From a checkpoint of a small mixture-of-experts model trained on Wikipedia: a variant of Adam for the experts.
Below are experts of layer 3 (counted from 0) of a mixture-of-experts language model. Rows are named router (the router's row for the expert), up (a neuron's input weights, with its number), down (a neuron's output weights, with its number) and show model dimensions 0-223. Each number is 500 + 50 x the weight over its row's rms, rounded and kept within 0 to 999. Numbers have three digits each.
After each expert's rows: "gets" lists some tokens that make up at least twice as much of what it gets as of all text; "comes after" lists some tokens at least twice as common just before its tokens as in all text. This comes from a sample of Wikipedia text that the model never trained on. Tokens count by the router's weight.

# expert 63
router:492499516567521525471527457446456564564543544426598487470536558531570599533461515424580517570448535493591412401541542535566464431486574445501508518478411527510489562491562528515486445549482429605552505435574477586450503492544453536422513468418454397621550515483564476555464446559464502545478469407421536561499526543432501477409447483491441614538499456513398574487385532551495457497523490520436550563536425504450569560490509556527513513486515437523530472611439494519494508536568438467583574513439438469467506476484502410485450469500544475553495609512462426551565516474439441519464543531450590436494473536529577505495508480439479473519533492495561516470484547528446515581532
up0:509535544530542447459535425523444532481538459383524503522426526536549553446473547468464464505468526504470524534542445498486527456543442451466482490519524539496478455548422478494535590503513433533510590439525432609430525476497470528541416526421461531472534591439434497404575577529485479476540507545593634567550428579431507528471473497488480457529547519446530487423505515438535582431450567455524530491464440501516471434546398594528455439399498542359515518538588474570483626519470545577509482469452463508538555466454540523467571508532454515527476491567468555515425524498540537584488524464470475584517578366526500534514528458450413486485428561447414530518575490528599546460482
down0:509489458479447547585609563446519463453429558576442493433439511473452545453495473469505498528416535494489444516532531508477475563558485520501487463545552549502386630552555508520451458543540533512538576548537481531535495418443460500492470566514473527456390514467574566434573435538444591524534397457499459616581455617506494410505513527531586498536406465441500526445461436504540505479466528551492524448526450479568482503437541520514578400481514600466473481562499505469547567519534435503439501399566466478478459486458445527463453480471498521551504449481441515457494534468535581553513541470469508596421526483491510511463427555512581345432532531574562508512576441465385460449511
gets: "6", "9", "1", "al", "ir", "man"
comes after: " ", " |", "0", "8", "a", "ra"

# expert 29
router:520452532527541544488452417436452548538562557408520453439487502447585586510446431443519493484454583515524453476585506569521528440461520427498503543526435505450466579468566552526485408517557469498587573480552433559456508572540529495463502424470498449570516584482526486519476458535507558556429509442476549504475535516443463488433492468517501591528498487531413562443520596530488493432485446527463500515570482575432619547496508505479529530537542484458539465514457477584447462523519479454566518535392409445462457437573438467533468448536586527499532564552467469589565518439442437520507449488409570508460502565544598454632373561469426484495552517444510534457441575521446536565583
up0:486528485467521513427462488480455565601537579497577522466566481473468448547517498515448509470373520534485530466537576517471498463514535475523499578484457408483498599508561560491495476562454521526476425480503491513379392586506600468560493507482428594580481434568494490523506557471544519518593454512439523528502459484501561552546454507414498486491505544524350454505518410540528475588462519509593537469459510532559534478495408441550447415565494562479486572449507473535470668534511476559476484506489465508486501459465504558579511529454433600515422529532466576438524509411428519569517529520438494467458489571440464475377515476500520432497531520551486442536580411504402489466400
down0:510610530487488423586497526507438496573570481504433545587457524498462457486537540523524448458471446571539550531504460398539466606421539608461559623494504540456410494482523398488557516573473447490542519498574404472509451516520581536465445553514478478541459557476489475460509532430481495543530501502584533511560461542491527445442467459542479517457560419482482454511557422520422478414381484485515484543534492565528519403504566529542441357520544440462545506460532472495503524464545360556555539537501491476510385514462480494574475493484535524493422543503512536519536515435475515559542551391514420573522495563414445387425521567471447517478528545609490437509507476529445483432510
gets: "2", "o", " more", " No", "mi", " Ri"
comes after: " ", "0", "–", " (", "2", "^{"

# expert 17
router:512429550535517566427460459426484589541537545455512413390534577473534578567440431397515474551505564426591461481546564537562483454482555472488447561509478581482423542477542559564474491514506432586565528434523433506449486517566481496433538499484440477520563547515543434590420501429521562553409503503434575585455507522459454409474435522526489560511490477580441562496395557533425486461478498546435532539564438506474575573540480540516504508478544500453547460568458495549442505516570500490612487505447457421494428489537470417493445438504544536570474561548418473552552535512425471527510496464446551477414446530493546540554449512465488467474567503446594498429465545547448490608541
up0:571533457616452484516535422442547465508503561508424483512459445560485403461483559468438527403606469519533528481424492438497542495438442521496527472438536407454548573494473538510519511470552478554533524575574467511454537453531452427522543494522440458465530466441479514490507614470482452431497511487513495482432361554476517524475435511583433523511535553538516500493486462512456458439426535429421461634480583532512519582595470431582410572564410480450556529548539495524438477456702546461479483547435529484508466445473513553500469539490543517582507503445505585470551495534450539457410479558522486453464475452612557464497434495580566522513452485527470535462475552512532559515473
down0:503424608462482584441482424494505482443566516480518579491484436489488497506526529501645436535495577530497450413489555500443572462424612507515528433556531513437585567563565444480563541479530556408508522603543541454626416420487394529478538492435538563482492478495506454450497572422531490506455544518491522453473397550534539525492563437500488490467518526534630484548472554529505512502544435401425413366492507476648481519467429537518464510538466468527520460493499439538551522554490451501538482498586502497536487571468521553596454502492573473486535472484486534521538567482470497483515477512491536491559457553447427489545431402514425493452456480461504501477410537588399512487521
gets: " ", " album", " well", " British", " States", " not"
comes after: " |", ";", ",", " United", " co", " as"

# expert 18
router:514463563537509546486457420463456534526564530461490494472510505552563537501401481440515492528505548428543468492536559506539526451474522486488536535488520533428433529533545570501481476531543482542537549428619490511442429508498479490430483441506466445521583635485555486592495495521523538505464461437496564535406542529466470454438509516546433607550406427512438521471446567543495465481489449533441521534538407542508514508539482519456507584452589426468580520514428460527427491556511434452570562522375488410499501443518441505489536471558578473583454642467378434514529569443484499564415461519460516425486474567540570536488416561453450497502570464394569427457457567573414508491531
up0:664499481512484449524494480473459507470505435475493479597491562485471427525414477549455588547512429403554486518465526560521561471475480573552497455467484565501525488531528610496465454530502490466542560472503536520458439430529491541462525513441606432506540537494577573541469595552399501453522389491499488486497468497535588499425383392542463538479425517572554484532523560564471513494460528525485415459563513498514485522454507518502513614409469465461511401533566384604390439446501516562543425571511522439492491463513390511497562452465528383559459524468522526538459444405479491536476505450534496475444499515533463491455564438496495498591460589488429564515502513504594523463477
down0:610459410459466485609541410527574526527541555616410445493467530481476451482514528508529550540493445523437582406481460539495541474549464553559499478500525500467395576561516452539642475377505488458499447450460464546485563424496555506489526483534454520604474482478495485508453476514530519507535521490415468437441496550496621571452480501496537457584512541519480547520489408527426585564569498458488535480428510431427586536497424524555496477493579493458375547489522511520497535487427480594571462474569471437439537449451526478460449459406517546470500465511534517451523553515429422502501452522522455505401518553602536532518494590497488478431524491544504382464472598510475474566449
gets: "it", "t", "e", "g", "m", "re"
comes after: "s", " S", "S", "in", " A", " T"

# expert 33
router:484487569572516536446500464422475547517540515471512431461520519456564534556433475383545491500436559481570477418574586587556495404454527455484488489513486515484444507450522509515427472479539393557576579408546465564495438504603450497466507488435428411566587520505562467583427504480546541561458461407466543524448483573500469408389429516527450559614452445507455596504441541526480468460511429536426532481574498565481530509535491507492560531505582501529604457576486509554471486536523431428581544536419440487454420422505453432527451482516566540524522539493505484530523486420399438569507535494399519494472541526528529540531426520490484497518545497474502505503451543565424482569579
up0:491516514483510473522536484446514478536500472460483548418472498535504556580478517519464500566547522440503495454496445422450464542499533511461487560535510547525376461424455499511459535544404489581580395423500550555444397497485530528525488507529422440678586457500476493417514396503505609455397521499487488473449476515535573481519562420557390477441457468490450566563436508514515442416483543524523552594506466455591478439469475435410522452455541590535459531563551577501486541505535566516494418566377532541504541384534515514614573500495457491497476496509483563568577521480445452522505508529461445531550602455490474525500473401477507533595511459592494443503504486466514514513526
down0:531585434416435492494496550561488446515397542425485493556490447493435472420518456424548545461542457503485484399466605455530428411552467463375444449458509503509470486535437462517505551475466562523498518446412514526405429487509418553508558477419526555504528552510461498615460500402528558535503542520474557507531512559512482515498537538470506357476644545501561482502398405482506466443536479495458489614467509521469465453591525468427492533433508514494512573480519545468545454540484504525563523417619419470479518439591549535563562509474584505552499506553445523388551503536500487431503535485449497483474537528531420477494538523472529533587504532501489527477657526524462538557500
gets: "3", "8", "'", "0", "der", "6"
comes after: "0", "9", ".", "8", "5", "3"

# expert 42
router:508417577528525562497530507416486530566533565437490416457554546482550594506388428456576504566491543509554409436592549556551474442432525477499415578500438543475461551566539510558490419503519414549563565462574471586448454500568481477468511444495472484547548542475590451524444472542505578553495483492455532594438531545463441408422488538484466567551480491519453576475471540533458446441496417531467467520545430504443525588487481561433559515577516447453536465555471491557467435542555418443536508522435423465455462504513484480459460501531525547540438605509467446529514563520460449560482496440447565432456468563527572474529438544470435495511546487472598468455466551568451498615586
up0:498540516536470471469469545604411500532515547516443468556591539449443456473503538522553446395485535506424491512496451404601499520560534517489574489508437551453443485573486481512499495495527505465491464565528476539476406448571384598469452464532466451520458540449408493535479557490484573586506536498581458611485496529350459509502463453445603413514485472447438504567453591567385499571517498512542563483501580516527483502519442526558493528515544492529423491471538456492548638547504517471478574395512583550513466512509552477434474500542534602490528565520484447602507474524486515476517491540436430476535427558498479532455459485519403574488522476487426521543573493559433369535489
down0:408597452472490500549549496507441435475509482500484500465425532513561521486550513497517467458563497449496516467541531460558480541542441528502453472577511414537354490477506431512472543447530513516443578548565530400432467464463499507501594518475417482507480516477446519575481594546493431427564421425527517487457543543540576525500501496518572367521550447537514417471456520491531339462592520510546460495512504523555536576515531428531508532536572556418466452464479575454470612508510564475428442501566515445480407472504488517422470567506470488468495491586430599534516536495456610558583475519498506499551488545523499517490429631496537491419464457429588567409530397490536515476476
gets: "9", "0", "1", " also", "8", "7"
comes after: "1", "2", "9", " (", "See", " See"

# expert 5
router:548447557567505544496491467431485535557521542458536423448501525480559559513422477456580501507457557529581402456559546584551549443454532417458460512474467496451454544490533513543459454541497407599576555417562447609486493535528432518472539471463513419513583552473511437572455458520520547541510459421508591549434523612466413404456447532512461603539479467490457612454423585481484408476544447572455517498530410558450542488543472476474495547503590462494554460484478520552525443559531442434534548566428479445455443430480440411515486448496560524554431545530423519569531516485420485585468506500476518455442498476521549533533418537468463466491573511441532463513461576513453448507589
up0:418551495540445589462527489577466510474453493491491487480548443518532505462481461487514497469517487483545478501547445523525586446603468440462494410512547392458533543508514445457549548500444509508507499416466563495550484502515496521485480495498483455456477513445524597518482502532538509497517473477566512615531459560451490580502539556435505522633340558617569430466542478536540491523541405477588458532523514479431488481516489498480459541481470520605455481523477537445632481517528450504573547548475516561449482347501555484403464576476538457470530552496571454551486478569468519460408564545523423508521437597457485521397457461373484495584623449542563508521502479393451531449510
down0:534525565519470439469485559486633547574545407473480583513537520523531513473433528520547448452426510517505548442468493469483469449480391516486528627476468451487614513510530486435465542494446438497466485482445577579466493439531446429553443584541591507530577528499508424581337538587544454483519539531481493457511438528493413347523550533482454485529468451465584502483464515535459490469443472423548532504480421493477478454440518498479482435612423581467500577516544487482561537474473471472498526484494521573498485424557489450451457491430544508442572547590536505522578516515533395417528588539556478508585510444501516492513520490433509482549521494387628494478507565476474525550484
gets: "1", "y", "ate", "3", "2", " c"
comes after: " ", ":", "^{", " $", "uc", "ul"

# expert 51
router:551432572561517590523494473444527529548591514438498407414548549486561543578447445468506502484441580486568400441579550539576514473459557476447508552499465515483470536506551518584501441555466397565505512464538416524472435513547457484480524496424505408593540552462584480566415479524544525588473479434503526568442535592515467464467509537488461532569441444493462521446427518527457458423528433517436498501519440536436557554551485573518554541510544437476577399533446460549504451549547429505555515553436413438477461452520490453538505408533532506491475546543461477525555552439422438603516471496454510446473540564543624544526422554445431521504542523460502464503411566522496443586527
up0:464527582590486526462521541437543529529544419536493461560415516507457538476502557477424563494486586461440561458613473477549454515514452476588500420487516508502417455424466518436485532533393550480528542424512430503556471527432622567476411497502447474477495477559454503466514479542515460519449475372559544458469515517565567496554528445589457447475519499524470503534430474440524573438543503458518549599484601544519518428576496546505474501455523455435456526467491458451409530610663483490562452536465429481507385478489483590504525352540558463530520514473494544528513521435540484554562446565456445439529484513489482471475433488481460560501525568551462413502421474523556553469550
down0:509597406406552524561556560585419474446358513463521598473474559511452470530579534494506506446452504535572611527563472437559495552501526490467468494445537527530439450470489549564501458404541501485472482490424505509496500520395479521459469422458488531544567407488553534572519520544550472501539538530539430453491476543513463571508495427493467394518454523429473549499441474516542476514557480499619599622543528469520506403572509542584449517448513519555447482441589577515519604555491471499512449517471529518530477492419450534505593494539542490502489519451480487402573478445446600509502469496493533424511477442512497443493567467391468404493507546467486497575408416494514477399449
gets: "1", "6", "4", "5", "7", "2"
comes after: " ", "0", "9", "1", "2", "7"

# expert 36
router:537474565556504519507484466436514542551574569460542490482577546469498561516412454455561515531493549551609444420574550575559436414378569447454451542444443557483409521450547531532472440538519484531531538396509468588450498458593441494472515433437448462582541544480563447564438427474505506539479453458502553515406543517456438453411436539494516532574501439566442560500452515511444500479476487574500505514574488554448581576556457553537543537527557447467589503521466454523494466566494473494592504544441414473500480415480523422512492435528535530556500573574429450535473554512459476562495496517404544468438472564535585488501406538479404472478568507458551442481472542546509468580572
up0:480427539625505515500511460568488504525578501495510514461530508515472512485507501529533602461404519553522512474494558412512457521497472447487389584474636448462494552465422578492418551552492549521523535434484431527449538553481602551466465504471427480532477445442560471416522554480526470503608443524526510509482485484504451578476501590433550528590510437550447482517516482475506523461449466587452568423515500458540593539552427468567565450489459468457471505588509415617402456498466559484518465520517438486500512471552492482422451581513439448513619485558561544515433467508446566501405639460532533494542551507449513537453507482428458485495479476471644484516420509443485514590549
down0:531419516434611500463485582510440618507511427580511487508407547468506452518518469487528440553478473503516491492462437452542470458472590519472543530500496481503445474583488520527414474547429533457561512501580415383488584515570553538535409422512531342496590520492503487580570528466491472567510394538461445454538467539539552467513450494407449453529471520590497597539448513516448542562468501472443433434548490503508569444422527525445448496571472552457432435428502595551523533478509456568462456499517485430511442523555486500519509561577498531541473589479518443560446530516503648513540517521485443506442434535458474393541519606515547539426518511441557543572531469516494492538523
gets: "8", "9", "7", " out", "1", " only"
comes after: "9", "1", "8", " (", " Ro", "ro"

# expert 15
router:484438514477620555456437467490461577556582497377513481434560531507534587490491451437536484486512548459522435448613607516591490426450539442450458490444485536479415530493483547511454444528514453581621529480561488599449421517569487533456479352448474451545559542446556492518477488522541538542498425467475499571449522516417468488421492513513456573594460489535418520408424529531473528476520457541491502495486456582476523527554458526490484571563561405485572415556422528490498424567567482495569585537421439456504470515499477520467479411536551501658498596535448482519488551506450428524442470488488565497496498512542562511545427542493423507447529498514516504517498521532456486521531
up0:501473530516569480496480517453567501565517481512527527492505434578606525564484502499495555506538495440450497451488489474434553526544592545469462535548445403449408493588455465456463439550563434425550529574582501490587540530441492546512458533477525502473441533591442549495503407454453470616525379449483543571487447521422456498470514413444507458514456565459396438495457479510550478547531468528456487563531459466453505541499471477523483463575493589539503568471564484551494637526563458555454556557442440540469533504471430456426493443442463602539541502488537526496455527498485419522427501425453473458552504489577528593444512468445474520579556426574464576543608492544373514557428
down0:419551456507420520518512529505592430626522474523486559540489459566471438466457472438478593485512501514469468527375441525529535494392509513502533422547546489412459548512380481436506507508571503489473478571470502542593477558373410505407511463509494512492429552585503582508620469440487519537496407489513568499480496415447555453390514604529523467575482525555478385505392458475573479445485450575501520466481499484540491465441509520559514502519533501518541520528500591489534568537502488584399521551444473547451548465494462506459392565510496546509549484511522390433512440481461541452451517462561521472444575552606581527436554490497513457539560454581506496544535483514506492484457
gets: " he", " de", " He", " it", " she", " Re"
comes after: ".", ",", "-", " \"", " and", " that"

# expert 28
router:520478521492579536463466532401521584523541519452564444451529527494587550554413412422482442575439582480564470475547505552609500421394514487471504499466525504477438565461542499572502450520526483597561534463547444566435449562553505562444499380430448424550607559468544499581426520475492484519455460483492533533428461599516449410457458526504472544585450459529480553455461551540492421467507432496439494460524466516444515605578515540488561574547515514462535441505436465548456517570582492488529498542491449424469450451494453480486527494531576487600509549579457538584481564531435451585472502542429527452436460526562512501508434526437509521446574543464540450419433551573479496522532
up0:526458498525568500485491445460533586511442483495446464523496455548446528516464543503542535547563572469515530420429515430502467456521478479467520504512360521583463429427607582453455506536481441623527465433525525487452514500441545518498417430484422507585450570503485436509407479411485457444468564588593505487537521577521501576527496487431556586539589492498510485533481535535531399431620502501456541532542472423520473497536409500489490572395540639571468526525560530494495561506555484466509599464506504493535503570463478520526494507527399543468564470483476470413544525552529516568427537514542512447570497477495507453453404507535481573417407471522517510362493464471521426566519
down0:504490525415469478525564528501494561423493672551615493512480493546472496567411444591536525483472537484574513355490538551513535481593545428499454569523459477467490548498462408523408442481509427498532543441568493476537499436479458430566499495519509497433428512548411470534623406481519439556528503531410571504535535450550524528529515513527517527483573585539474463429518448440433512464463489578543402468648564449509511498494544473538563432526476501453522505521378489425499506500532521485561418430431509450434484470481482498495533512497612477596526559475515536561438432462475503478558547513502450511570471474507442499413484480562406450540532515485523588585509467504466514480490
gets: "\"", " |", "/", " as", " (", "==="
comes after: "0", "4", "2", "3", "6", "5"

# expert 37
router:516490593538511523474475427424502555474550547439518409414531539493545512535412460451483535522408546507549481515570541612531482444488588414456410512520450506473516520480510481544440420524533466551579593455536533554464477565535440525463497439496461424541523562526554495587472503503477519578437425484462556543454544532482423463456418469472472562588419440515508547499403558580400420444499514555441503513540479542429594542538512550461516575509498477510596429578420507589437464511570439454536514572451434510487452432526462469552506464545606475538490591505467512568531553449456453556434506536456578498454521525529540522541464530432442460475567538462529426446482499595423471550495
up0:469523513458466500518529471478473491497553459510498485464500610455518493541503497507449551457557463493483517468444527572461581529561518537407468526513593614432513447622498409482521489593570479510498526563480460547409533547560431505541487495493462399457491514418490477512488583536475508571583561532657457515465562522467449473524465535557460519601538429406529563490474459465516511552478493469476495454541416496493541453388405552468485469527422504455500428436414541581535442505440387544501404441537551433448472539515552491590447537463547479439587547457514538566579479526502528518551538513560481572494481487424494559387471523555524461512527598487494546387422537498519473470555
down0:473497565504499515529525503460511568468457602624446486584395425474500534561538472436482571512514509509598423438565535521444555532568526484471423500516568505390547417366542460527589472509548480575418384477477480539473545461502535471525503513491554487506519534495495523391495488470452398492430446505544612475532456504458474521506531447438548442481539516560479476424532445469576430425537448453583444461496531418517488513458510552512545472514510509547554522435465486581517569453448537504542459400493454441425434524449526575545552511473587502536549518580488535576529486486497402498487470511612540563467472444456490444545459587484524518431497490463576465557524589531454554432571
gets: " |", "0", " and", " or", " of", "5"
comes after: "0", "1", " ", "5", "3", "6"

# expert 43
router:516433598517549516413490484474426555585582507446533444439544524480532519524456440429567456510459538440520467443506534513533466479402584458449415550492438486453451507549575566568469468576533450530565496449545471523509453543550476557478523439463443419530534567473511433530466525514504542524427469422434470526426585580486481445431448532483478626563486473503507552503459622556481456522534535567461514565568474527408490536515522528464565507495570409507592434612477446567460499551581451416557500531433386467463491471516494456492468466510500531539465562577433504541573515489505513649533476547484532405411506513490572493591443565434513462503550552488511479491505502519429482553537
up0:466462472514530511550511549522570493400573444473483435485437532629529498486539585437418519645473534573504517576519514559410472490459523574476527497490629482482514569434556457521478488530583494511528455474488490498531460469427500569440527423504459482506605506575506508538525456509531425563509519515460413475496546498559453538522545467509366543417484397542482542473493589480536493502467525513460514584444488500402488535512576474402477462544436472560500557443450489494496435480411562550574505480513489394501529423517503576567594545503506470502398540452452488456435503529559548523495369556504500467518369420515521514504550398487482497443537445501522560486463450480530549567559
down0:451591505533565497480449514499446568549493483549506532435516450524403514548550510509506548518392557397447547582558579521509514492529437519445387517596471467480508571482506554485529510484500467492517493590466428472460497447572454521550487516552490535490602538596466463569533524524518530509485503477499524471507533567458467406431499503498520338418582387556467519449496415445518511471439543576498413443479457595487480542510437440472508510501528519492429561529520495436381482525533580554432473570447465564474421469487501422465395458593601457547454499555529570488566452497571534477428523522498557555476502559560540529584437512470465485470564520472535425460539573556552427499538
gets: " a", " two", " one", " three", " his", " some"
comes after: " a", " the", " and", " with", " in", " as"

# expert 54
router:482432558568556530469501431455462556529567549498512468420514502445603608508471446413503480545393559460560414449545518506528541478466571428465480522495480589454482560523567508542436476490574410552544559471510462521498412577523463484445488403435449423539566578488546442551482442452543574473438459450502547548476490594442444427466493516488486570558456487502478545466418590548465464470529451507409546510516368550418588524521481543512549537537533435421527494493383492511473459544575496471536508497428495501450490383502546427519438474524543516521475539488488510606508522505475485582528507569459560452486525527555613495503438552426393500467524529452526459504451535554477456579515
up0:468488512509595476390487520574484565520480409533451394483602516493443502487541499536540513426498506534478549509499424492562424497489498497526445472460515451538506458616539520550394570615451522489476531520475447440538571476503554408561432518438478429593484548478511436534484524421518462534555405510564625561465471462482571541458563446384481572596457419516420583531525472537441491593527502499581475553531389480466454453501453582453488594428565453514546495507473405500523502550435559482513526566508555456556554409514520435528426459544461479494468525499536613504451564539498494452529487509437520515527547522531551473556472474518434488458523625520538553527503467513519451501487
down0:489471474549522542485519475579513540500469521541524467462511449482520500438529528547566506456566484497526520545424392463497433507523501496514485433537453505572480553479491536511370483495554450513567511451496525554504423415471568445506522511572523531568547629486577552519455571555414481499489518447445507558472436509408566495393366428472439554495563505495534480558422410505464374396508516541405513464516515509482458491573523591462488484495529492480546567563605513590453539562466530515458452499463504557517436537546541491510542500479578478498535483522567559471608410548450450605443436540480452584490482451460536445468490465450500450531512472566428518369497505494570401544415
gets: "2", "4", "3", " released", "6", "tal"
comes after: " ", " (", "–", "S", "′", " S"

# expert 56
router:477393517578627538457505504461497595521538546451509388370537553428552503518490422484551502560490527514555450472554507539509483402465615501470482499454493517474488523499535486589482441532547485541585606468536494558466451524556529500443568405416471500531563520455508439559455422480526498541453452413461539518451472510486516501451448562525524550613462430528463606482463495563485403456540425543505485547514419522428544555547497508495490563545555426452508501576414465492487449543563475422514536579471488458521430430472523430504508440486501560568456544554428508609509514461434489592457445491415533492434490514520553461524451531454437509509548582449598460468459533549477450565553
up0:459360532585559541536505496531540529496576506447428486458410438524563556509462569487553538600633451448506563506576435471519497533475469518453433466487569481602531459461534530484379410558467557501533550490574465493506525556447452519475521534461496513503413509400507571450520556498508456491533435484476499502415472517490515496500527557437545501485520524486555483494560518516482469454594552462444493424573481504583419581569486460482488542542507479472485576531535505468429466511471493486444501522469513514467493445434496458460455536473532424429499497553451516482389530417455415444393569606458458523535608507546613567511490498522444579548486435401575459438452556503415550515588
down0:523458494461542532484403416598460459439566386514415557505542528417552553439486593468446454404446461429477457425568519399417454513482384438508453530477501524592510596440509443474513504503453522501517498547442526490516423576497470485467554489494485533587494598527590544463429463502503497563525487507459574506471552370450573556482491546496452494518559516534493439434509622486551534412517534500542486473549469412534518456554521512470558464496439505432525493492580471514482542555397522479495594505483405515498473555532511477439552529453603536548522571592504580595483518467450540538503493561511497561553467580517576488498474506611480573547579461490512491457482483471524442549510
gets: " and", " which", " but", " who", " left", " medal"
comes after: ",", " the", "),", " an", " Mar", "\","

# expert 25
router:523453526553473531428533445438499577499540495453523434470591552492531526513436425428517527548469525516598461410570501508568476440456540388480410532592478500410461542502543525497479487492496459604577514460557428538504469486556478543479470455424508416558580566494614413558414428479498555502478449447540531512398519514462417461473470486471498535573464488513406522460445543509499453490511486565450497564584461556472555542563486520456551549473514412497577454570388473525459490523580469444521547542412458415408416415499479420461506463540513531554503561498460490516525494477474459565490495537423538473437524585585563476551428549442472492500539543397531483524519543520459441591546
up0:514488516605543451466442509509423603434591542479529469425556446488596450467508562455581491482506506384445516420500514482567447473565455533566453533409408488490520536479482479590483523446472528484526612583461535507577494477547554483445542522471558456500460626484509491444439458497450488562566550530514440558484541462552483477565380415485524460512559499482477533554472450469423521527454504592469448516555568429513528498464456511515523435486503484450471482575375531491473595483530469511566615576475466494462536421595462405563482460577530588508476474513528506481585466492529517493537503441493436437584555490541505406547473553510493549581479494390435589551499505490527479467491
down0:492398475418548535518518536518544439506562554455426458562579466468501452428467545532509470487440467495476563493569660480515524475443536571522527479464507557467503454499519506512573536479540476451504489539420548534475497506542585639421461561568459531471557461529575498512511428586442473522392548494480480422512492427436519470521437495547559493483495522563505443580543418456562503438519564362430443466472490611567466486539487547501474541470478484460461550492484523482481568578540509504449575485473408559473565511487405472522455511480460504565474458432631588465618532493535538450467489448481511517559485518469471472377526460507516543511440559470453460449452542376549504575443
gets: "1", "0", " are", "\"", "se", " a"
comes after: "2", " ", "0", " (", "–", " is"

# expert 39
router:556436566498591541430440457420502604490513504437559471484513578436598552528441397477505481520462543520532361433571541556524510413409548476442516529478498477470438597470528495544462437546558435580550508455556480526490467528538461458429522441495496427533585551455546475606391507457461586520508497498487543536480532576489423445401445525505469549547464437531411518502480569539490489511505491482423548477549466533432556513501468516465509540550522450462540430583447483537500498583508504452580515549502470465425501461506442463502488499552565514547477536565457460553513563434434444619449482483488576427430539585576578507551401554465441498499533514468569448491489537535477441567567
up0:538506484530391435502490413453489537463515536449479479474508470487574516402489551505511493409454513559604525427458451459542422486537485492542517525458430507504543529465487409455486570387502455449491513461554412494459533453546506434449529492537474556465472529494548501555531558492517502432565457568597474573513495505453473550541490525506557530564563407523556515439492500505522526607520434475502461539507530569547465498588402445467352461594383512531513427515491555465499435519457492479550606585504509493546521439515472428560528574527491633477437565598476503511567514474527490462437568525477420475493521552534493499485562644486518510565535473370501490579561549567441489463463
down0:478546488444421587503514509482539501507568564587505503477523518513584586536478440575522342451559557545526472474525480483509466561578506505379516488536509485552564492506502569504410410548535568397496467457408432527488462578471574443474534463571413388455467560525503546474589491480455510510477482529504486516563501485553424605447491586549468476463529526564494510470562412504480554528602455503496497496464492405532496536521457521482422573424544497575445503479475408465442558489446529427466526523554477520480492491479561499453550612491510509553507535546552582472496464559529516488529541472496424478459568478578466463476428497464414390556602538553418468466485421420450446441488
gets: " (", " a", " \"", "===", "====", "("
comes after: "\n", " was", " is", " as", " /", "\""

# expert 44
router:510480569519526591431478458428458549504520478477520414436554559457572551509400435474521454523497523446515442393570538502586494451464572438495436554508482537478439577524562585549525466494526444550536507412578484589442387511534504492466490413460465468560598569431536419592463533490533581546477459480466546599431486587486394425437485523516482542534429494494436581425462542563470482446497517547452515534513504566517580582493505505502516508516532471446567477590496493545480437553521457432555487549486492442467448428484480426512451439523544561529454534521414471510499581470438489574522506531416518418461502541520604487515415495426440502520519536430541491408464587506467514552539
up0:458488444466524439501465489583463557538490495465491384481468570467530514453515548429497393359520547610491447522526541493534415464430475501510474490541463496431544585433506507534545529469510527435450436531418466475447564436495513507503454439473558395441470476471504509547538487582530617435545476465470578504524577529584519435498494499419457503517539482611573481559543475458427431440529446583558512486486499551494524512492560568482418510523391421522451586517514545482441442519515530459540608531587530490477511524463535496600529537505558493524490476453521521467513436478502496445439491465578434488541500623505536536599455509525477553458603522481452477385440591554557467407480
down0:430517393532564533554475574467424516461539507405494501477529503554416439472566509551509532534484491493379533485389485585520458486502557512514434497439560395468413521510607451546568503528607503438575387601463532483491546525490593535439468451504497475472451495474514547485490439481564489619501438527599440484443466455435485515523513463505396567477439560537580459497538513521498457511428700510538491511475550430471467461585473506552570456506482547479450501480429462508549467509418477521546515430533509454580538559487536482616466429513481464517469453436483503493399463446528490418502481523533524547473435569577463533549491557505482529516537469459535515551513491508520470544586
gets: " the", "|", " The", " In", "The", "In"
comes after: "\n", ".", " in", " on", " of", " to"